From a checkpoint of a small mixture-of-experts model trained on Wikipedia: vocabulary 9260.
Below are experts of layer 2 (counted from 0) of a mixture-of-experts language model. Rows are named router (the router's row for the expert), up (a neuron's input weights, with its number), down (a neuron's output weights, with its number) and show model dimensions 480-559. Each number is 128 + 24 x the weight over its row's rms, rounded and kept within 0 to 255.
After each expert's rows: a language model's description of what the expert responds to. This comes from a sample of Wikipedia text that the model never trained on.

# expert 22
router [ 77 135 106  86 137 128 142 146 132 114 135 122 114 137 141 138 137 114 138  74 135 189  98 186 108 127 117 128 122 120 112 104 150 155 140 115  96 104 139 128 121 106 152 166 101 100 126 131 116 153 113 133 124 115 116 111 162 125 131  54 128  84 130 139 130 100 133 151 130 128 113 140 142 104 161  83 163 118  90 156]
up19 [150 151 135 135 186 145 158 154 120 126 114  94 122 125  88  89  98 119 133 121  77 137 111 128 101 113 118 160 153 134 153 155 126 110 117 141 128 119 119 105 119 134 127 136 150 116 110 135 113 100 110 146 109 123  96 101 130 123 102 122 141 137 142 108 125 129  76 117 113 157 155 136 125 102 100  91 109  87 111 132]
down19 [106 140 143  94 114 110  87 125 114 174 132 130 134 146  75 140 124 110 107 127 175 123 159 123 162 116 157 146  92 147 124 138 159 142 123  96 113  85 135 143 132 126 131 115 118 139 130 130 163  62 140 122 152 176 109 173  80 102 111 131 160 138  96  87 114 141 185 110 176  99  89 135 114 151 160 101 119 103 115  97]
It responds to: Table row starts

# expert 7
router [134 105 121  72 101 203 132 106 140 131 111 139  93 118  80 129  95 112  87 135 177 178 144 149  92 110 151 117 117 135 151  85 132 126 144 140 170 115 144 158 169  99  79 149 201 139 122 148 108 106 138 118 147 147 130 147  92 145 137 103 120  94 115 111  77 120 142 133 149  92 124 148 118 113 145 144 128 129 119 155]
up0 [137 123 154 135  82 140 173 124 161 130 124 111 116  87 152 143  93 119  76  83 117 144 139 139  95  87 150  99 104 116 173 126 123 116 126  97 107 147 144 130 108 123 159 161 127 159 151 143 115 129 137  91 130  78 144 144  78 100 155 117 142 147 119 159 113 110 123  80 131 157 164 160 129 154 119 149 150 155 122 137]
down0 [127 136 120  89 136 146 118 128 129 109 182 109 140 122 103 153 116  90 158 131 126 104 150 162 148 130  79 148 119 119 161 124 158  97 116 134 144 120  95 126 122 139 127 124 130 112 113  85 115 148 122 117  94 140  78 139 131 109  95 147 136 152 171 146 120  92 116 134 164 105 113 138 171 155 164  88  84 133  82 165]
It responds to: Prepositions and list dashes

# expert 18
router [137 126  98 123 168  30 140 165 139 176 126 155 137 143 128 126 166 114  84  99 158 143 116 146 126  99 126 111 171 101 100 121 118  94 117 128 127 118 140 107 135 147  91 151 152 149 120 137 101 149 114 159 128 146 138  95  87 136 144 162 150 133 130 129 122 150 113 143 105  95 124  94 138  89 126 149 176 162 129 136]
up19 [142 130 143 152 177 138 128 160 128  99 112  90 104 128 133 120 159 140 131 147 122 111 111  95 147 157 101 124 145 141 140 175 145 104 105 138 172 175  88 164 166 109 119 129 151 164 164 114  89 139 110 108  62 138 143 133 170 118 118  88 107 126 110 141 114 108 111 113 102 143 117 135  87  91 107 114 141 115 141 122]
down19 [ 82 124  96 120  91 146 100 177 114 138 153 137 157 176 102 115 102 137 140 172 143 149  89 148  99 131  88 151 133  91 102  90 127 121 155 116 157 112 142 157 116  87 160 138 137 172 115 117 100 116 120 161 126 166 130 126 117 114 147 108 138 116 111 140  94 123 130 128 116 143 122  91 125 147 101 117 146  93 135 115]
It responds to: Conjunctions and connectives

# expert 1
router [ 98 134 121 120 137 150 139 121 149 119  97 150 114 138  81 120  96 114  96  81 117 119 152 127 147 144 126  91 112 129 115  72 139 151 135 136 106 120 118 122 116 107 164 161  66 126 142 141 104 126  89 131 147 101 140 169 106 129 146 184 147 128 118 133  99 139 133 116 156 124 134 142 153 152 172 146 134 143 103 141]
up19 [124 132 140 128 132 148 175 147  82 131  79 106 134 115 100 117 119 137 123 134 108 124 121  93  79 142 148 118 125 156 110 129 110 133  67  82 144 141 122 114 144 153 145 115 127 115 160 130 135  91 126  72  87 127 141  77 124 101 147 118 103 204 132 112 151 139 146 152 106  92 171 145 122 113 104 113 132 113 121 127]
down19 [151  92 145 117 121 144 127 135  85 167 140 100 138 126 173 128 123 128 120 134 105 161 116 123 110 135 122 159 136 126 144  94 140 156 120 131 119 155  85 142  71  66 146 105 123 102 159 144 114 152 138 123 119 117  86 143  80 109 113 179 137 114 140 126 161 119 124 150 117 116 137 121 129 115 138 128 131 117  97 126]
It responds to: Spaces before table numbers

# expert 15
router [ 91 121 189 137 139  84 110 106 137 129 116 128 120 156 101 114 121  78 166 149 120 157 156 134 148 175 111 159 109 123 127 140 150 129 119 128 132 104 132 123 111 181 114 133 105 176 108 113 146 128 154 129 103 163 122 103 116 143 144 154 163 117 137 136 139 138 156 137 154 130 125 153 123 130  98 155 116 116 127 129]
up0 [148 107 118 121 223 130 165 118 127 131 133  23  71 144 100 169 104  77 138 117 131 142 141 109 109  89 141 125 130 151 168 108 175 127 111 122 164 119 148 175 124 149 111 102 151 148 136  76  98 154 135 105 125 122 104 123 146 118 115 114 154 123 160 100 126 118 122  83 143 121 121 139 104 137 142 141 100 141 153 126]
down0 [179 156 142  94 130 131 106 143 140 136 148 128 164 134 122 127 148 105 116  98  70  98 102 157 121 138 108  91 114 107 105 135 118 131 130  59 130 169  87  99 150 139 118 142 113 118 172 112 172 140 141 154  98 128 135 151 132 102 117 111 121 100 119 139 133 133 138 111 155 115 115 131 123 120 113 124 132 139 140 115]
It responds to: Taxonomy and science pieces

# expert 20
router [139 145 120  73 102 124 174 150 131 147 124 148 149 149 145 119 176 163  91  82 151 119 172 129 158  95  91 107 139 158  97 127 151 116 153 175 136 154 155 137 152 101 113 139 142 140 139 144  76 111 104 171 120 112 156  64 160 154 126  88 116 105 123 105 164 174 171 174 140 115 103 189 139 114 155 147 149 149 112 109]
up19 [146 140  86 139 135 148 139 149  80  99  99 145 124 133 140 125 111 164 151 105 108 142 106 118 141 138 155 127 130 151 127 127 114 141 116 121  90 144 116 104 119 118 146  96 133 148 123 122 112  91 173 115  94  69 113  82 164 128  93 128 117 133 139 115 164 141 122 111 133 146 138 157 156 160 106 120 124 180 138 103]
down19 [156  86  91 114 133  90 108 134 154 129 128 138 115  70 126 131 161 131 136 100 123 141 125 156 126 166 115 112 156 119 127 124 141 122 160 166 145 106 119 145 119 127 116 139 124 195 165 135 114 121 123 134 111  75 175 118 139 146 119 135 140 133 116 112 131 127 120 146 114 133 128 131 101 142  98 160 139 140 109 153]
It responds to: Copulas and quote marks

# expert 5
router [169 161 110 166 109 161 114  60 131 149 129 139 129 132 163 111 129 103 107  83  97  95 128 112 114 122 133 187 101  93 134 118 121 101 129  84 132 121  96 128 102 114  93 158 102 122 119 156 135 150 134 115  77 156 106 106 120 134 179 173 127 154 127 102 111  88 109 102 115 117 150  94 103 165 169 134 145 146 144 121]
up0 [192 136 137 125 144  95 137 144 122 126 140 146 149 146 157  97 132 135  87 129  94  94  85 129 118 102  73 102 148 140 113 156 125 129  86 113 149 151 129  89 164 126 150 112 163 139 128 119 151 142 132 129  95 136 118 108  96 151 121 118 121 147 116 139 117 146 122 130 128 119 143 114 109 124 163 132 140 146 124 136]
down0 [ 97 151 141 127 149 118 171 107 116 117 109  89 157 142 114 124  87 155 115 125 122 135 161 150 100 125 138  99 166 144 111 105 156 121 120  91 165 145 122 173 122 129  88 149 135 117 149 114 137 169 146 147 105 152 115 123 120 110 155 142 158 121 159 133 102 154 122 156 135  97 158 166 105 125  79 131 182 149 153 102]
It responds to: Non-English name pieces

# expert 10
router [126 147 112  51 161 104 141 111 114  96 136 146 203 125 121  75 100 111 127 150 143 139 134 142 143 153 126  99 124 132 137  74  94 142 140 150 142 124 105 124 119 116 148  95 159 115 152 130 140 142 142 154 134 113 127 131 133 116 117 138 155 109 107 117 133 118 146 140 128 113 155 117  95 157 142 124 126 162 126 138]
up19 [114  98  99 139  95 131 138 129 103 129 133 139 129 142 160 118 140 104 182 115 112  75 125 125 144 142 149 128 143 121 137 145 146 131 121 134  99  96 161  69 106 123 117 144 148 134 123 148 134 103 145 135 165 144 153 151 107 134  86 163 121 162 116 118 117 135 125 115 102 159 131 139 117 143 133 107 141 154 133 120]
down19 [161 167 117 100 134 129 137 139 112 118 126 152 146 125 118 157 168 132 101 115 151 125 140 114 106 155 139 174 133  97 114 115 132 103 115 146 164 168 105 126 150 114 127 150 154 116 129 109 189 110 125 124 130 138 132 131  81  91  97  96 106 154 166 119 136 114 130 113 146 124 136 133 107  93 142 116 112 130 119 104]
It responds to: Prepositions and cell pipes

# expert 8
router [120 118 119 133 122 116 143 136  83 108 105 105 145 135  93 127 129 151 126 140 119 114 123 109 127 140 131 105 148 143 154  98 119 126 176  99 158 136 120 163 145 116 117 118 130 129 122  96 108 113 152 129 108 160 120 107 162 151 140 152  99  76 123 158 146 110  74 105 118 131 153  96 153  99 127 147 119 140 113  91]
up0 [153 121 100 158 144 107 149 135  89 190 158 115 152 139 141 123 121 101 119 154 125 143 150 122 136 126 152 156  80 112 106  83 142 107  91  82 147 112 187 143 144 121 105 102 129 137 156 142 114  99 115 115 145  97 151 159 114 149 135  92  87  95 132 124 135 186 131 140 122 124 120  97 146 150 131  91 162 134 131 126]
down0 [133 141 129 165  82 153 137 153 167  82 111 139 149 106 107  69 146 180 119 135  95 132 169 103 122 125 181 145 137 117 163 136 124 143 107 156 169 128 127 102 109 110 154 127 168 142 102  85 159 163  93 149 138 124 144 102 138 103 125 135 125 116 113 137 117 158 145 146 132  86  99 113 138 110 133 133 149 158 123 125]
It responds to: Word endings, sports stats

# expert 12
router [165 135 133  64 118 140 145  80 101 153 157 144 134 136  92  48 186 136 119 133 122 118 109 140 121 121 116  85 104 124  94  69 112 122 145 127 177 165 137  91 145 114 123  99 155 113 128 149 152 136 112 156 143 126 123 111 105  97 126 149 120 139 123 132 156 106 122 115 123 120 151 127 169 167 184 160 134 118 135 127]
up0 [107 100 112 135 133 114 113 131 120 112 164 151  94  82 130  98 135 123 119 145 103 120 129  92 153 132 104 101 144 130 142 127  90 128 110 102 153 174 104 132 107 157 139 114 124 129 160 149 164 123 105 105 117 144 135 134 128 141 126 148  97 168 117 112 141 150 104 148 116 122 149 148 134 153 126 122 119 162 178  97]
down0 [ 97 140 130 134 147 153 157 144 118 144 153 106 179 129 150 119 121 107 157  93 104 141 145  79 128 136 170 115 137 131 104  98 124 148 114 113  96 120  97 144 130 132 127 124  96 116 155 147 103 168 112 137  99 139 107 134 157 121 134 122  59 166 110 142 123 162 153 132 180 158 135 119 101 127 171  42 113 133 117 142]
It responds to: Common nouns after the

# expert 14
router [124 103 162 149 158 112 123 126 141 149 154 142 114 114 135 131 130 133 177 169 134  76 123 129 137 108 141 167  96 114 142 146 124 151 113 136 155 144 117 137 117 113 143  93  68 157  95  79 133 125  86 147 108 120 103 115 118  90  84 133 149 107 130 145 146 104 101  56  98 124  88 168 120 167  79 106 110  49 145 128]
up0 [121 131 138 132 158 135 153 107  88 166 166 104  90 131 129 110 129 119 123  97 146  95 116 138 129  95 162 141 115 134 104 123 141 130 141 116 148 119 130 120 132  83  90 125 142 134 105 101 120 146 120  93 158 187 123 125  92 145  81 125  97 105 157 160 153 157 110 111  97  95 119 127 156 108 117  99 154 153 135  94]
down0 [124 187 108 132 165 105 107  93 178  79 147 123 133 178 125 146 141 144 139 117 102 152 102 162 118 108 149 112 116 170 125 148 143 132 154  71 134  97 142 107 137 139 106 125 126 128 132 119 100 125 147 110 107 128 122 108 178 135 126  91 143 155  86 110 142 133 134 129  90 178 152 137 108 134 129 126 137 151 149 152]
It responds to: Surname and place pieces

# expert 0
router [105 136 123 141 118 184 143 144  98 117 139 136 121 131 123 131 109 120 137  79 140 103 149 113 137 141 127  82 101 109 104  93 110 119 112 119 144 122 105  88 104 109 208 161 153  78 119 139 145 124 140 160 140 109 131 121 126 120 149 165 127 149  91 106 120 169 146 166 129 115 161 143 116 163 115 130 107 143 100 118]
up0 [ 91 174 135  98 112 105 162 147  95 120 139 105 121  77 116 155 139  87 112 110 161 138 105  73 180  97 161 107 129 144 100 128 155 143 107 150 126 147 145 146 149  95 141 119 140 111  85 117  90  95 133  92 132 122 146 131 113 158 109  97 125 123 147 152 131 143 108 145 126 110 159 143 167 154 112 115 110 143 136 124]
down0 [105 138 128 131 123 149 124 111 155 122 114 139 110 172 116  97 127 125 119 130 169 151 116 118 101 116 129  96 135 167 142 113 110 113 138 107 115 148 175  87 136 152 126  85 124 157 114 154 100 170 133 149  99 121 110 142 125  98 128 114 131 138 159  90 151 117  92 108 112  94 131 183 161 148 127 124 182  89 158 168]
It responds to: Line and sentence starts

# expert 13
router [132 127 149  87 116 170  95 132 126 102 122 140 136 117 118 159 111 131 135 105 144 180 157 127 132 134  94 110 128 112 122 147 141 117 123 111  98 108 112 129 138 134 104 161 145 137 146 130 151 142 133 124 137 134 107 118 186 120 119  92 142 123 145 132 142 155 123 138 144 106 109 174 153 107 129 143  99 138 121 131]
up0 [127 132 153 161  99 104 166 114 118 156 110  91 145 181 136 205 135  75 125 173 124 127 118 161 159 131 108 149  89 131 136 135 111 108 114 114 150 141 147 141 132 124 136  98 115 115  80 107 117 131 120 108 136 120  96 131 120 184 117 175 100 128 126 157 134 155 127 109  95 125 146  78 131 103 136 121 105 109 125 102]
down0 [155 109 150  72  96 162 121 114 160 152 134 178 168 129 107 132  94 117 104 154 102  88 135  87 134 190 138 128 116 160 127 132 166 144 159 175 132 135 114 143 156 115 132 130 121 157 131 149 131 146 144 161 117 124 131 115 125 107 145 138 133 131 135  92 119 108 149 151 136 175 143 149 139 154 107 129 138 129 116 122]
It responds to: Commas and clause links

# expert 21
router [113 122 104 141 127  94 116 142 104  85 145 116 140 101  99 118 141 124 130  85 123 120 148 136 162  96 166 116 144 104 121  80 104 131 120 173 124 150 155 101 131 114 111 161  89 116 131 118  98 136 167 121 100 161 122 151 104 114  93  52 136 111 161 110 142 150 131 138 146  85 136  69 155 123 121 112  86 119 117 146]
up0 [111 109 134 117 110 142 126 167 109 136 118 125 108 117 119 128 112 106 108 140 146 123 148 110 109 128 102  86 154 117 146 116 138 107 156 144 137 127 165 102 137 115  87  78 149 140 111 125 122 116 156 122 148 142 131 127 111 157 125 129 136 108 124 122 127 122 158 116 111 141 111  82 151 129 120 131 111 180 136 118]
down0 [140 149 164 122 110 103 158 159 105 132 142 113 126 113 109 142  94  95 133 159 105 119 106 125 139 138 121 165  82 125  85 138 114 151 152 189  84 141 105 149 159 100 143  98 133 109 151  62 112 122 115 106 100 120 118 102 100 110 152 161  82 155  99 123 144 141 153  91 105 150 112 154 154 127 116 119  95 130  90 124]
It responds to: Month names

# expert 23
router [157 192 163 158 173 125 114 139 126 109 113 128 121 158 144 114 153 137 107 141  89  66 101 105 152 114 152  93 171 113 140 169 134 108 100 147 120 143 103 116 130 164 135 125 109 123 145 141 145 184 112  97 159  79  84 145  81  82 141 123 109 144 127  43 137 121 121 142 106 112 109 150  89 143 130  86 118 120 113 142]
up19 [135 183 144 158 175  83 110  98 154  97 140 162 164 111 112 144 131 107 109 158 131 149 110 130 137 116 163 135 139  82 133 132 148 127  87 113 141 154 156  99 107 121 144 129  75 122 148 129 154 121 147 104 125 163 142 112  99 118  92 122  76 111 150 129 104 121 112 139 104 125 167  95 101  85 134 103 149 127 153  76]
down19 [113 115 130 115 153 130 103 164  95 142 169 133  95 158 113 152 140 100 102  94 152 158 111 133 171 147  93 151 134 156 124 183 201 108 121  88 117 160  97 116 126 111 136 139 159 116 142  99 146 113 120 160 156 173 119 101 131 154 129 162 119 130 164 139 157 110 149 151 119 121 101  95 120 156 168 154 169  96 102 143]
It responds to: Colons and line breaks

# expert 9
router [ 91 139 111 147 102  86 147 134 136 128 110 140 129 124 134 129 145 126  81 150 120 176  81 128 111 117 131 140 118 114 110  95 117 126 120 122 134 121 110 100 135 119 167 129 158 102 104 145 126 186 151 138 154  54 177 139  75 110 136 156 119 114 162 114 129 126  91  81 147 131 136 157 147 131 150  89 173 143 109 114]
up0 [113 126 109 167 155 124 159 126 147 110 121 139  90 128 160 131 117 134 175 113 153  74 119  86 126  89 133 111  86 152 148 163 138  91 141 149 175 131 152 131 123 150 138 134 132 121  96 126 114 137 145 114 136 124 160 140 110 122 107  81 160 109 151 162 118 120 151 117 161 117  90 149 147 162 112 135 108 128 122  87]
down0 [119 169 126 116 113 115 131  96 100 115 131 169 138 150 127 112 133 153 112 156 134 156 117 117 155 144 117 119 154 122 127 111 139 106 127 109 117  98 143 129 111  97 176  90 138 128 153 180 138 118 137 148 194 140 171 106 111 117 103  88  95 110 116 151 121 171 151 178 136 119 105 121  80 101 130 109 125 129 139 119]
It responds to: Opening parentheses, word prefixes

# expert 3
router [141 133 102  44 154 144 142 124 141 150 129 125  82 143 133 154 126 143 114 168 138 103  92 139 102 153 123 113 138 114 124 113 133 123 139 129 132 116 163 134 109 129 124 108 135 108 146 159 144 149 117 142 127 111 132 110 148 110 130 157 125 128 139 131  97 137 138 137 137 100 190 113 114 159 135 118 117 129 130 126]
up0 [147 164 168 167 153 106  94 119 102 121 124 107 137 153 121 124 124 115 134 121 117 169 145 110 150 122 110 117 127 149 140 119 137 117  89  84 148 148 105 135  93 154 136  80 139  75 143 109 117 113 124 127 154 108 141 146 124 187 113 140 113 141  89 128 104 139 170 114 118 147 126 117 143 128  56 133 138 134 177 118]
down0 [137 122  94 177 116 102 111 108 174  96 138 121 143 102 159 131 118 133 131 128 169 109 154  73 149 140 126  92 138 130 145 140 124 123 130 135 152 105 104 116 135 128 102 117 139 124 127 128 136 103 115  99  88 127  94 153 121 166 170 132 143  98 144 157 124 131 137 117 138 154  97 128  91 100 102 110 133  75 123 113]
It responds to: Articles and determiners

# expert 2
router [127 142 156 162 110 148 151 166 134 123 128 142 111 162 190 110 127 147 145 137 137 111 151 135  94  53 118 130 124 143 108 145 150  84 135 137 169 170 159 100 116 157 151 129 155  87 121 102 152 122 126  99 135 143 189 117 116 144 115 103 136 118 128 113  95 100 123 192 143 174 151 126 134 125 103 121 109 118 133  89]
up0 [147 135 155 135  79 150 156 139 123 101 131 138 162 130 145  72  93 128 159 112 101 117 153 107 111 105 136 106 145 152 134 143 120  95 122 100 145  82 105 121 120  91 112 135 124 151 110  99 126 104 136 139 124 113 131 111 115 137 122 148  97 112 113 144 102 131 140 142 119 151 114 106 216 176  79  54  90 110 167 130]
down0 [151 138 102 132 152 125 112 113  97 173 143  98 146  78 110 126 114 118 140 124 108 158 148 137 116 123 166 119 110 116 125 129 156 150 119 125  91 134 107 164 104 124 102 104 137  92  99 145 121 142 125 111 143 120 135 157 130 123 130 142 133 149 141 155 184 162 129 147 100 117  89 168 121 103  89 124 153 118 135 137]
It responds to: Nationality and name pieces

# expert 6
router [127 137  92 171 118 109 138 152 152 119 127 115 156 107 149 146 127 128 122 100 143 119 110 115  92 130 114 159  62 151 147 136  97 129 144 136 131 172 118 133  91 205 147 104 127  91 171 105 149 100 124  93 164 149 117 160 129 129 142 134 117 141 114 121 106 118 135 142 116 127 144  92 130 127 106 147 140 114 143 155]
up0 [141 126  86 151 123 110 133 104 110 129  95 165  74 140  95 133 125  81 118 158 117 121  86  93 127 103  79 136 143 113 157 122 129  95 139 136 125 145 136 153  94 168 143 147 141 135 170 126 133 111 144 107 169 137 121 136  83 113 152  82  89 135 137  92 137 123 147 118 129 111 160 132 109 149 126 106 126 159 122 101]
down0 [136 150  85 120 101 128 113 108 173 105 130  94 129 141 102 119 128 130 176 146 159 116 154 147 118 177  91  89 131 114 142 122 132 141 150 108 132 118 100 104 102 153 102 107 151 103 130 137 139 115 132 140 160 138  95 139 148 111 118 147 143 127 126 132 142 126 130 121 145  89 145 160 110  89 161 138 129  88  94 117]
It responds to: Song and album titles

# expert 11
router [131 143 155 135  87 150 119 146 145 111 100 115 130 135 108 128  81 114 102  99 125 120 135 134  57  92 128 131 109 153 127 174  88 146 166 135 139  95 106 139 112 117  89 125 177 108 119 157 124 141 136 114 119 139 152 135 148  93 146 124 149 138 117 155 110 104 146 170 129 117  55  89 167 184 133 103 162 107 126 136]
up19 [122 149  84 127  78 145 132 122 115 143 118 122 115  92 119 133 109 141 168 122  58 126  95 135 134 128 164 137 148 185 115 132 127 123  92 114 139 151 138 122 116 100  96 170 106 110 135 131 156 125 165 124 108 136  96 104 158 170 135 139 104 176 104 108 110 124  91 158 100 108 139 130 114 110 149 128 149 105 127  96]
down19 [119 140 109 151 119 109 132 147 100 180 139 101 124 109 120 104 127 172 173 128 120 136 107 130  88 117 116 112 121 125 150  87 134 135 155 155 105 154 107 107 161 148 100 139 136 149 129 180 142 141 130 132 101 120 129 114 126 144 150 121 122 144 131 160 140  88 140 119 116 122 137 108 160 128 134  89 150 124  80 163]
It responds to: Year century prefixes

# expert 4
router [131 136 102 100  83  83 109  95  91 150 118 114  98 141 142 119 134 135 142 122 152 121 123 142 123 193 107 105 138 133 142 129 148 127 120 128  74 148 196 102 152 114 154  70 174 164 126 152 164 116  95 139 124 131 145 132 141 110 124 159 127 158  94 131 116 107 157 101 123 105 140 117  84 141 172 136 113 164 137 171]
up0 [139 131 124 125 114 125 162 147 113 165 111  73 154  95 124  85  98 156 120 136 110 106 128 102 117 139 116 111 110 103 152 110 172 147 119 105  86 135 134 141 108 151 133 129 146 112 117 135 151  98 141 156 166 158 111 138  86  80 123 151 131 136 126 115 120 129  95 121 105 103 153 124 135 125 134  76 132  97 118  98]
down0 [147 200 179 118 113 169 115 153 111 150  99 153  93 121 135  96 152 120 138  95 128 148 107 133 139 100 131 135 162 120  96 156 127 134 138 148 132 107 111 120 120  87 120 140 151 134 189 135  94 123  94 125  81 154 102 106 157  96 121 111 132 113 134 118 143 110 162 104 133 127  65  98 139 143 161  68 113 128 136 106]
It responds to: Sentence-final periods

# expert 16
router [125  93 106 132 137 116  80 176  92 110 117  89 113 106 116 152 127 152 156 143 111 159 114  94 114 196 146 152 163 182 134 187  88 159 114 102 153 106 131 181 112 116 147 130 110 123 106 137  98  85 122 112 103 146 127 161 160  93  99 106 142 136 139 147 119 177 111 138 144 129 115 129 116 104  87 108 148 124 144 127]
up19 [120 100 137 144 123 159 117 194 137 144  91 119 101 135 136 117 112 130 104 158 128  81 116 111 123 114 125 126 141 104 181 125 153 135 139  95 156 154 118 114 139 173 137  72 106 120 125  94 136 113 134 124 112 134 107  82  82  63  99 132 150  93 105 107 164  97  85 125 128 137 107 123 144 126 130 105 112  99 146 138]
down19 [109 169 158 129 107 141  85 115 129 147 135 171 132 169 128 158 129 124 144 130 121 159 179 112  99 167 164 125 113 144  79 144 137 157 152 152 126 153 120  97 109 118  84  74 125 105 132 109 163 130 112 129 117  85 104 134 123 147 159 205 130 117 123 107 134 125 126 145 110 113 149  93  92 138 163 110 130 142 155 117]
It responds to: Football and league terms

# expert 19
router [113 131 145 158 161 137 118 151 157 140 132 133 117 134 136 131 158 120 152 127 119 130 174 101 123 100 121 117 126 112 126  96 138  92 138 142 116 125 109 151 102 121 126  98 178 141 127 121 112 119  99 134 135 128 135 157 136 134 139 199 119 109 113 115 139 115 138 102 122 121 156 130 123 109  99 117 108 168 121 122]
up0 [151 117  81 105 145 161 146 117  94 160 144 121 105 105 137 150 144 122 106 124 159  93 141  56  87 102 152 114 131 126 146 109 153 110 107 107 145 140 118 147 130  89 165  81  80 114  87  66 120 155 137 116 131 134 151 149 123 143 130 136  76 102 139  91 121 115 131  81 111 124 156 137 118 106  97  85 118 106 132 150]
down0 [118  98 120 119 138 160 121 115 176 136 148 110 128 115 144 109 111 144 132 140 137 153 150 127 105 121 136 119 118 139 163 153  94 130 129 171 136 168 113 152 150 133 137 117 134 147 167 110 108 102 118 112 112 149 187 100 155 107  84 166 133 155 126 133  61 120 155 184 158  86 108 128 146 172  94 154 111 125 163  81]
It responds to: Single digits

# expert 17
router [178 102 128 137 134 151 155 146 156 143 130 145 155 124 137 147 131 113  92 185 129 157 116 125 136  94 117 121 146 144 153 159 119 115 150 119  88  72 109 173 133 135 163 144 109 172 150 120 141 116 120  97 128 162 137 148 123 153 140  41 131 133 106 162 157 213 145 113 107 166 100 108 140  86 128 126 146 157 160 126]
up0 [166 130 146 148 179 122 137 142 101 124 145 110 155  82 143 139 117 117 115  97 137 160 104 109 104  82 182 113 111 147 113 130 171 135 119 127 129 111 121 132 150 135 102 139 139 123 115 124  91 121 179  97 163 149 133 127 120 165 135 130  96 158 167 150 135  99  81 105 115 145 140 162  97 148 129 114 159 141 143 123]
down0 [133 105 154 107 101 175 143 105 143 124 167 147 149 145 150 128 116  69 104 101 152 113 111  88 135 132 136 114 109  98 157 140 133 109 140  94 103 170 156  98 158 155 126  85 148 136 113 138 130 153 154 138 194 160 110 127 133  91 133 163  92 153 165 136 150 156 109 168 146  99 110 149 122 107 142 138 141 119 169 133]
It responds to: Western name pieces